Weights of a small mixture-of-experts language model, trained from scratch on English Wikipedia.
Size: 12 layers, width 224, vocabulary 16384, 25.2M parameters.
Experts: 12 experts in each of 12 layers, 288 tanh GELU neurons an expert, 2 picks a token, a softmax router.
Training: 265M tokens, 3549 steps.
Below are experts of layer 8 (counted from 0) of a mixture-of-experts language model. Rows are named router (the router's row for the expert), up (a neuron's input weights, with its number) and show model dimensions 56-111. Each number is 128 + 24 x the weight over its row's rms, rounded and kept within 0 to 255. Numbers have three digits each.
Before each expert's rows: "mostly gets" lists some tokens that are sent to it at least half of the time. This comes from a sample of Wikipedia text that the model never trained on.

# expert 6
mostly gets: "ions", "ons", "ations", "ation", "als", " rights"
router:157126117104080128151101137156098140132147158120137125145166138146066093107133110107125087138115149155117063176149136134104094163136072125103111134130106114114119169131
up0:120124093124136158112147134147093143154136131114165121108163150117155076119137113088133142116167157113088125130121127126125144073094146151124162190084132144132128087135
up1:149128127132128139111157162128089146134083129121093091092174118144157142179176131135096190130118115160109134185105110124110119152109124143092098147136116130086084112110
up2:133140163152094104150090137092136131097113128110096105152119132110121144104126135102078122146128115142152143136123114112135071120121124135144115147133099114148144113103
up3:088128111106087120132111123132126163116100129126136130108154103106143140180158133127170106117104124132132125129146162101170092147130123137115119169147179135116142128140
up4:136084087149131099106132122151122129165147123126115128148096130103140128155141156106078182133145070160158174155101121123092132112161104135133115110117122115145132119134
up5:124115137124180110126102171180166108152098168120149108106110137122124138104154143181132136139138132104148100156138115108104133106145147099154147140136126141129106115104
up6:112105138119161102111130100095144108093112060137166112144119109107076159135112143151145094140121184136147146112166139162157109170103128088106104113121144111125126125113
up7:148124136152135123107141114113158128154163134141063128104174136175152113141134147151095116149126090132110108114103124140133169177120105151152130101132141090124086130117
up8:137139071120122137120124098122157162137177151131144156095154153091111163156112134113146094098149122128132095131154145095156142135145144104129087099158135089155154118101
up9:123130120109099117101128125139154125162119170141138133148162101162148085158175102130151128098077154117132107141090087129089140133125139133142161119129104120107121154153
up10:140124166121100110096126143102086115132107129098129121136119107116114101134110125077116137146130137163131088169121090155108133108118168115136130142159111146144168178122
up11:168141095104099131132142111145115106122120134123118104162129135141106163101140142121150135157095123080120123090111149115108145131140094126139118118128112154102144089115
up12:145110077138145086115152121124152186129154128120135140138099182181151101138128081128161137138105121155110118179149157128155113106140121177093140128116113102119122115150
up13:160137154126119151090147135108107106138128149138167115121157117085126103177130118124170158150107123131139115112129125125075157101147084093140185105150175120110153133119
up14:134117108129192147148200107119119107126143132156164134134146122109102101124117196136110105109158119120172143127152101093107134103107111109119116159154133123123100176100
up15:146132171166096119060112146127114148147097143173094130118146158116147163117102116086124113122114155153135135190099121122119115178135166125089121094117162128143143110121
up16:123119148126141152125104123149134148113101079152084114132147140143133118167123075133086092120141154155129124088154152124102132151121133135155131142153161138103150128139
up17:107165156158160119123117129144157150162113139104177108124150114129141113151155118135065159105124140103098131122133106125129099126143095123137119134078139138132152177157
up18:100186136180107102126115102124148131139122095145155158136152165111105123139149132159154122113158110168120128122132115134129103135169149162133146162154111085115185134103
up19:115129136106101137136120126109139183144096118123117109140161100139069140104092136114121113149160087098122129143129128117132114120100120134093147146115106114117097105173
up20:065135137138079150135100130129141187138128153177132151088122105117145102093141079160105139090153133130082104135145121085084133168127129149147136106152131079138117136157
up21:115126109150123115146125146138137164105123152126073131138131120095124150159158155125170121154128155118124105171156135096151133107138170135156159105120090145076113115123
up22:154117148117112146110120092157108127140158134131130139138157103163172153112164100123136157078117124160122115130143141073119113141134166135173158101109126119119170155173
up23:138126092119124103121169152141156128110124109087131176170141140090104101119161093132137159124135115134150136087150120136152142093115144092130111072143087156090147131170
up24:126136130133144105130098122121141135114143161142111149137136208148168136153133093121107085118129142155121128130133110101143143123126139074134150133090148084151126133138
up25:167102158114141143135121141120115126132128083126143128112140121125091118116133087120106137170110139086155133112126101100142128117123174122153140123130113142162149142159
up26:150139154116114122108117148115123134084137132089142140140133073130121088133113108147112092170138104141103130135108151114138120092096155073102133091137082139134135117102
up27:159121094133169153128115154133065102098120107175129139115119115152119112156189127104115131172109144091126125141116151107084135128177131142094117122135138139101154100101
up28:142091145147138103121115172150086127129130105132113136157119112138108140154136107084105091070174063147130142137143133175143133136085151109144108119110151134113095115127
up29:106114077144120157088140119130128116119139132148123108095111139116107156154167167161119110163145146148173158139152100132068116125111124142147118117112167130126155121123
up30:101140124112145111140114149121121129136125126099138061127076121132149077115138150163120127123136159141129129159062137084109125137124125143134135084147128133138133114134
up31:053098130094112141107140109140154152126098133118145129150182141118148139138120151097163134135131147100143130187111094150111096122162126151103135126154153176109111159147
up32:136101131172113154123170142121123107073128129126119130152136104082161138118123091121147137114119126121117099147159116126160133125158135107126102127172119137116152127143
up33:138143119098137072111095160172127134090156168119118111134162110118129153116152142150070177160132115097115147120097125140104162113180112185107136127103137165153171112117
up34:128148120113099070127127129142083164122151166168157156122130142124085130128120159125140142158111110105123147134152078105140145122144102138124088135148159116142123087110
up35:118094134134102098141169092105111100122130136106117084127144104146149146153117125117133145196139156112155132106143124137136158127136173156166109134148083125145114143135
up36:154120131117131129137163164113144140101130072147137127147118151118176106141140132150118068173127115137088121106081144148163123157104117114135097098108110120078143121153
up37:122116093119142117105140096120107166096105147163124121137113076145135140117129121145101121104135118120138149090132108153123118102144156137152127142148186130162142094118
up38:137099167100112123113075121138151182127145128097148107149161137133155123121130112144162107172163093130127120140159136105150117124120099145118131108146119098116165119151
up39:103155138103104121113133152097134104075123156140113097123166104156087117152107118059119143145138127135148117112115121142149110088102089118142103167142124121097134107154
up40:130105140108157108141184118172094099110160139102120097154108129132178095131085150109142151129117132115170111127102139125131138163112131105150148139123076112124136156153
up41:111085138110132135144171134132101136166084101133109131157146125172122085122138079142148166127122098128129103099110093165149095162111145114205116140115139111142148124142
up42:135113100128144095114121139146144153131142086132134106122137096123083130142126151125135139146125114109125118098156115138150128158120140132148100125110195146093117143140
up43:113145137103150091098119134151112095162135129096077133123209104151152124161130134136096180140119111140110132112165164130081127161097121127123152075151127132119141163125
up44:119129126140142150102094179120104142071104131100130114143117178135123139143123133134149144120155170103155121113155119142112152143105154082124104117154146099107103146116
up45:141148103115138130145097114131107159096138126163121098155113168135105112194107129128143145124140129110104157133147128099114123112165111123074111118134115119096142119102
up46:148139150165136126094092115140167154098134138111146092150092123119099144143142120117094135165114114131127131174149099109155133131103146118099162146102108128147115109149
up47:181082103140090099127134140114102101165122116111109097116111127130108100151115119130114106152134147103131085086082092136139108134123132106127138157113138156114135140154
up48:174121133107074126115103114097136152160154157097107112138135127141126157098134164167129102144165107135113162119151104151118179111145135093172106173141128123108118109155
up49:160115146115137134141182109123151136089144140146144093186165107106139147116085154128125083123082087109179114128077129096109127118120177158097058139125165104127103130141
up50:103116153082136133141120123146111111127140114152092105130120144191107117104163152121148144110110151120122096106109146125170088102124136122147119117135125149125165144121
up51:150145172207136146119088064167113115161095125166122133159137134149149131158137167146127111115145105137089126140064147123064126085112147104115134145091110116122139172134
up52:117172117111143135111173140140136116139110165123159143126139115135116125126153097139127104173140108102095138172098134169102106142131163139119138121129134136147104112146
up53:138112101164174161182103095164116096085163128108131093178123136141080141108133082131189075109122171125129137154130085101108140129141135089162128123117125138126107162148
up54:127089106117115140146099066142117137126122122164112131181096080198106150151104120103104133139127127128143160124151106107165150111105131089150182136118148130152152136112
up55:105136140126161111154112102163126132146122085117159083098115155119130139167126107169127119105123135161133083132128136107089123170109157104084180133139112152160112108125
up56:127130098178125133142158100116091141133126138103112142088163118090124087100142099115111093118132121148147159117128122174094086152080148126137136128129092121153127117139
up57:120094173090128128149090166098119139107095079146164100211142153116144158146093128151147146155114085124138133122128151085120096102155069099101090119121136079138148143114
up58:112123145137135130093123162114133165138130135129102112114137123157119087124123131087122141169127133083124152156100091093108115144159156121121138112096118099079121119086
up59:123138151128135132137112139141190124147141071120136097140125140107135092156140177107119137120146147094123122136131120127134112177149098162134122117173158150115134130136
up60:116120087136133076133139175085122123152151135147111177077151133173135085124143147131106164170136118104171132138093141133104113150108152123113144095137130109140115146117
up61:159164074080122143099110135135138113110154138149128132104122125141141133105136112120102127137110159125131088169067155153083097119146136144151134101137113170140105130135
up62:137132083139052151116159131140128142117086119122158189147121135145117136120121097117095077116148124103153100170108107135078103119114107109122132166104106164147115115144
up63:134121118161160154132075124149104137153105120137129146100110146136127120110120112179113166092133110134111107145122102101109149129128132068154125120123094100123132070137
up64:098139117090119195157122129138119145127159122162147157136139117096130090113107123158126081123115181072156105099170108102132118120134140109128127119110140143159136142094
up65:148118098119137123118089174146124113131152134123113091088132133121120122158098138169150122145158157118131132176130114119083166133137080080115101116098113131174092118168
up66:138200168116118082124120133160124150125107165123140102135123175164101140125092195137084134094134125096113122155095080098104174150119120142112135096128129106116105143156
up67:163137143126119087121128119075108118112130126137151123124108200116113108129160121148125158102100129113119068132107131103098132169108145139141151145106148144119133168118
up68:156111109122138124141125136151099147163085107092119135102116148112127132124125112189137136098160165136133098124106143129117158093147139130151105126135121141140132145108
up69:127091087137117104135134107133130089102112061100146138133116157171132094154141137092125160112130142157134094100122131135143131159078177168110148148170150052151104189115
up70:155098136119096162126150184134122126116113157148150127124115105112138145146156115149125123115121126128158130182111104088080106154136165155135127160152130123121127121133
up71:115133109138111101104136123127164110125170113087173132140108123108097140121146123159145131126131133125143125128090097152146122154103119107123135096117126186146117109142
up72:136153113131143128123124094095114097123104122116131135141088172152167144070159152151102131168138135145078138133113166159132108093114091126122130102133122173133131095136
up73:091126161134156141101128144166112089123120142114131130168077132121147125128147139143142091132122104116091120082117133150114116144115093071100161093137168131140134105102
up74:141126149106113139127174083146127106158074110124120114181156192113132135156111167163161117106086140107142112106146153103141165087147123133117122121154140169140111126122
up75:103160150130158120085141097112124121165113180150122130125113114130103160110116137125123099143112148146138157111125133117122121091108092115131072160153145134128139147122
up76:152123141140103092110118120118179130138127127173125191178129128138127100106142126139148096121106081161126120166144137083133132131155099149116133152127154128120151163114
up77:171115114133128174093130153141137182082128134144111107093155095121149085138133127094116173169122127145138119144148107094119145116096102138130141107127102101112135120138
up78:131103132104142139085088164148125136083124159156112103124090131128118109111099107145101118141140149144121136141128127098100112100140103094109115165167135133204128131108
up79:132124117164133101133136122110142132140079157131181126149067142125134157107148168130136140156107156106133100104106135122091159152144154117167095100178137112104199142148
up80:137129115104067133073135125137130161126110150141164105130150134099158097128176058109105138139124139127160151158121104133135090098093142120184105129179138102101087148120
up81:126117081153119174095126139115102133104117127131159106146144105145155167115114136116126086136134103106133123141119144132147120086112133113125090156149108152117145088171
up82:164127105110133126153104124146133130153145141132098082167184135175103193141103152084110108142118089115146108140145129087125163100142138144137089134151145151092163126115
up83:067145118119103129128131130127150132095109133134153123100161117106104127133117103131163136139110105082136102143110099114126128103133108093102113112164135174111170143156
up84:110115190158139124139065136119144184115122122109136105125138151110095128124126122089121131156092130143124138125112127091094139147133112134094060141138128191121123137139
up85:174124110160120124161133139116126146084129119190154115105114097109165120106097106150131128135143139128144126125143143098102137129110112137131181101126084139113139166124
up86:131119113157160132145121145113138193125099108108108088124106113148124126109125130081122160125131126151142173114103142129141119095150101055085122152148120098122171093155
up87:144155096098093145147143116103124135099095108133089159071187164153120145137115128110142174163138083086154139178120103112098126127153146151153163113132128059127113118117
up88:136128103154125146135138140137134120117133131126141158141168114075143111122150127145130144102116072124106102139160106098144158164143135087122142165168144134150151120082
up89:140092101137114161115105117147099155149129124137122159174164145128093091155145097074101142110121115109134150161174126113103097158157088110142135146130155140159192123148
up90:161165084145126108116164122132126145128110155120165122142120072157124149113126110149104101140084126112126180138100151119108129145167155132143106114143140114145108113137
up91:112180137132118157154135106118116126115152118119178115176132086138081079127148170150169139137120090123199159143136113118137084114176145109157112121117146105115138112160
up92:105094092124113141114093124132159082079067142128111110161134115126087129130098134123129139168128112074122103117161118083103153101152107122144101111099096080155097133130
up93:136152120137136088105146129154154095107103192143100109101133159167128099119141141092125131124121084115146125147081120110082154145158128132122126104123108129120145103153
up94:132111118148106141092110179120118107118117112134126101105092105157104133155136151107163128152094116126094146172128136128107122098106113132117100168111102110187111155181
up95:173176109116122122124089094067139166143104093122132160137127127130082139112158131147151128137132148107137147094085116121118135097151176141142112130134158086128144123165
up96:141139116091167109141103138138134100127159141130151126145080141123065104109103103127096130155108164145153120075107112120155121130127140092125154095113114155154079144132
up97:136139106137129128163169160109153140107118143153112115112118135131128136138133086127117100093145148130141116148144126106162083054105126117110132061136121153149144102141
up98:102129127082096150139126111086108106143120155089137126140119118143087144140145161157091132101123142122124089137133172103167101151121107133128171125165126119127135138169
up99:145163115141145098146141136145127126116120097137139143122169129124125116104128129142135126158100156142109107149132138078101148127103116058132142114137085129165134093118
up100:096132112102115107157135105092107140162131157132150135136143168106115126163122139147107101114117171114122127132116123150148138160071114096083124130112152146151141122142
up101:108153139138134155150144110097123162106104149144077107109156109153108116196127132155186110142138090138123110151080117143184123149071133108153111152119099122091137143132
up102:136132116132135098148130155158131104118161131176145108149136131157117140118125128149128142144173110146140138129133113133123110099109112108149147132104099088105154123119
up103:117146135120099102107149119079131124084093181133139114154078111107107111136140128122102125106127173126146178148149120136188124163129157102118161110103138126180124148141
up104:167127136129128148099139177135142123140142166146145154169090133144102134110127146119112118130146097112097120132079155148138124124140137130099118160129096061132110107157
up105:122141141163144115136121146133078147123121140100132126111127094130140104154136147106092126152137129113163158178114169079119148120099189146128100127145066132110120138113
up106:100128149113164149110098123131098127118136113137150046168123102107139134170149120148155169107159099101121108130146129114111136137102087126168135132095133136119180078111
up107:128132105146150126124126137142146159138097131088147163113152118125126102129137153162153122118136101142138112157126127123110126144080147141084127150157144132139170117134
up108:138098129080109103140133135109114133124114136135125136099142153145152146134093103081153119126131129155130171115130182141125123124133120147100128122130136142111136157130
up109:110127129126111106140130127140112088162088135134162148121135094140152131111129107159108146139116173115123146098128074151115116174177155119145132115136150142098162129149